Below are experts of layer 5 (counted from 0) of a mixture-of-experts language model. Rows are named router (the router's row for the expert), up (a neuron's input weights, with its number) and show model dimensions 0-31. Each number is 128 + 32 x the weight over its row's rms, rounded and kept within 0 to 255.
Before each expert's rows: a language model's description of what the expert responds to; "gets" lists some tokens that make up at least twice as much of what it gets as of all text. This comes from a sample of Wikipedia text that the model never trained on. Tokens count by the router's weight.

# expert 24
What it handles: Articles and determiners. Articles and possessives like the, a, an, his, their after prepositions or verbs, as in caught a touchdown, joined the cast.
gets: " the", " a", " an", " his", "s", " The"
router [163 146 161 116  96 102 135 144 160 151 166 116 165  88 173 139 161  88 152 163 118 121 194  76 127  86  98 163 164 167 141 113]
up0 [147 145 148  69  97 134 181  70 155 113  82 120 129 120 138 131 121 153 157  55  96 110 129  57 112 129 102 153 146 123 121 154]
up1 [ 73 140 121 125 112 189 113 146  91  99 131 106  78 137 103 146 124 116 130 115 155 163 125 169 125 136  89 193 116  92 173 173]
up2 [171 129 178  98  91 103 126 138 149  70 120 112 135 143 107 124  90  89  52  96 112  90 114 123  87  54 132 141  96 153 125 119]
up3 [143 118 162 128 170  96 127  69 144 173 174 147 165 125 141 181 118 173  90 143 157 170 100 119 119  99 126 123 127 117  95 117]
up4 [148  79 106 158  43 181 186 146 176 108  71 170 180 118 135  95 165  88  99 126 209 129 117 141 147  84 119 144 166 118 102 138]
up5 [122 142 102 112 128 126 157 137  99 114 145 122 152 157 118 125  94 147 123 107  84 166 121 110 121  78  65 127  99 136 148 148]
up6 [ 99  79 128  89 139 108 113 123  96 152  90 146 107 132 108 133  63 174 167  34 143  99 162 146 119 117  86  86 141  96 160  73]
up7 [ 97 152 147 127  99 178 121 126 168 170 155 116  85 108  87  35 158  90 152 139  99  90 122 154 150 154 151 121 136 187  56  58]
up8 [104  85 147  98 165 123 174 125 149 140 153  86 153 169 123 166 138  86 135 145  89  85 122  76 137 105  83 181 105 113 106  92]
up9 [142 153 133 107 128 161 127  79 146 127 125 129 164 156  82 121 136 120 119 113 151 169 162 162 210  98  71 103 136 134 120  85]
up10 [191 125 129 144 114 129  80 111 177 106 123 192 135 106 140  67 173 106 131  75 128 107 113 148 136 111 111  97 153 146 139 143]
up11 [143 125 135 117 143 126 206 187 122 126 151  82 114 226 114  80 109  79 111 106 137 179 113  89  94 116 149 149 175 109 103 134]
up12 [135 126  72 129 145 107 135 157 118 111 130 189  80 132 138 156  44  72 101  92  94 103 105  72 117 157 113  51 164 138 167 157]
up13 [153 128 182 116 116 161 168 102 168 147 115 132 109 138 110 181  76 143  81 140 115 143 143  70 164  88 156 148  96 155 100 136]
up14 [ 78 146 120 146 103 100 127 140 166 115 189 101 105 150 149 103 115 141 117 137 158  66 162 107  95 130  99 166 139 170 109 131]
up15 [171 143  79  65 180 139 173 137 108 104 137  90 155 110  88 163 144 139 127  85 135 156  78 113 163 161 151 138 102 122 125 174]
up16 [ 92 121 156 176 175  86  58 110 181 122 154  65  88 139  77 113 131 144 167 130 124 122 115 119 147 149 128 110 129 129 103 104]
up17 [190 154 105  88 146  93 178 115 125  86 174 156 145 165 102 161 148 143 108 198 111 166 116 199 134 136 147 122  95 135 130  87]
up18 [136 111 122 100 164 177 115 154 150 109 134 129 102 131  99  84 136  86 123  55 108  88 165 135 151 137 153 138  86 114 125  70]
up19 [121 124 137 117 136 101 194 160 117 149 119 139 190 154 171 126 132  98 130  96  87 169 135 144  90  63 101 136 170  69  91 150]
up20 [ 90 140 142 146 169 117 128  79 127 158 119 114  81  91  95 139 145 133  96 167 100 103 168  86 138 155 165 143 135 161 108 105]
up21 [135 104 102 127 109 118 157 106 124 170 113  95  92 132 128 178 108 136 133 115 125 159 152 135 155 167 141 167 172 101 125  90]
up22 [158  81  83 127  97 105 107 104  91 129 198 152 134 142 121 184 125 102 168 159  84 123 149 172  91 150 107 137 166 104 101 137]
up23 [ 77 100  96 206 136 115 166 111 143 146 130 100 157 129  99 193 107 124 142 111  76 160 174 103 152 131 111 119 191  97 140 100]
up24 [160 167 128 152 136 101 102 169 146 168  96 126 157 121 121 136 102 159  64 162 144 144 134 169  95 220 120 111  84 136 113 130]
up25 [102 115  95  91 142 128 105  79 101 172 140  98  92  83 114 148 104  99 142 102 115 173 125 206 121 194 107 130 167  74 220 126]
up26 [ 98 144 175  79  75 155 170  92  72  83 116 135 108  85 112 132 163 108 159 109 119 185 168 111 129  80 142 175 152 158  69 134]
up27 [120 146 155 148 105 107 109 130 160 128 121 129 150 138 139  93 108  52 163 118 200 116 141 155 115 112 140  55 183 102 125 172]
up28 [122 138 133  94 114  76 152 138 111 166 101 128 155  96 146 147 101 155 134 126 165  91 145 176  92 137 197 111  86 135  79 102]
up29 [ 91 120  90  71  59  93 189 140 194 192 157 164 129 126  99 100 112 117 116 107 102 161 187  47 129 150 137 100 123  89 128 155]
up30 [167 114  98  90 127  80 112  95 163 137 176 140 161 156 161 121 119  74  96 189 109 102  78  97 190  92  88 129 153 209 109 153]
up31 [108 100 110  45 138 112 118  77 103 111 132 159 166 154 153 172  90 147 118 159 122 103 117 112 186 140 120 196  92 156 147 156]
up32 [143  38  94 153 145 113 134 117 117 120  93 127 144 105 113  95 134 121  97 116 119 187 147 102 143 172 127  90 155 170 105  77]
up33 [114 126  91  84  71 132  93  75 157 126 121 113 117 200 119 169 111 142  77 200  91 124  67 189  82 137  76 148  88  67 141  97]
up34 [ 73 110 137  96 132 122  96 141  91  77  96 126 109 173 172 144  95 100 177 136 129 172 167 130 109  91 122 121 100 135  99 136]
up35 [132 154 131 101 181 129 139 127 156 133 132 184 145 112 109  79 127  97  95 127  67 110 110 124 148 130 181 179 171  57 109 132]
up36 [135 102 136 179 149 121 149 106  92 174 116  88 198 157  99 122 132 167 164  80  91 167  62 145 112 151 166 173  98 153 139 109]
up37 [175 124 128 110 168 120 115 151 125  95 134 139 152 198  82 126 108  85 153 140 144 179 121  71  76 120 178 101  68 138 145 203]
up38 [ 91 114 184 107 101 133 164 181 128  86 152 120 141 130  77 127 149 159 111 163 151  90 192  73 167 141 106 145 153  98 124 117]
up39 [136 132 147 142 151  82 119  99 168 129 125  79 153 170 115 127 114 218  92 161 166 149 210 130 170 111 168 146 126  90  59 148]
up40 [125 109 164  96  63 140 129 191 117 141 142 106 146 145 128 120  73  84  86 145 114  77 151 204 103 134 183 137 151  97 159 127]
up41 [ 88 117 139 189 157 131 133 143  58 125 135 176 134 182 112  92 135 121 176 131 165 106 127 146 134 142  91  76 139 170  80 146]
up42 [139 111 109 184 140 157 108 106 136 106 143 136 113 144 139 126 105 145  92 181 146  98 139 120 139  79 138 136 160  73 134 134]
up43 [156 167 112 131 205  88 188 121 139 126 164  88 134 124 133 159 145 111 189  78  72 105 140 149 104  58 169 157 136 141 156 128]
up44 [127 176 107 124 146 223 117 106 144 130 103  91 201 112  53 122 139 140 125 122 113 107 177 157 141 126  99  90 102 184 127 127]
up45 [120 134  92 145 132 154  80 117 162 151  91 158 133 147 102 159 137 135 127 113 107 111 160 146 169  58 198  89 142 125 155 164]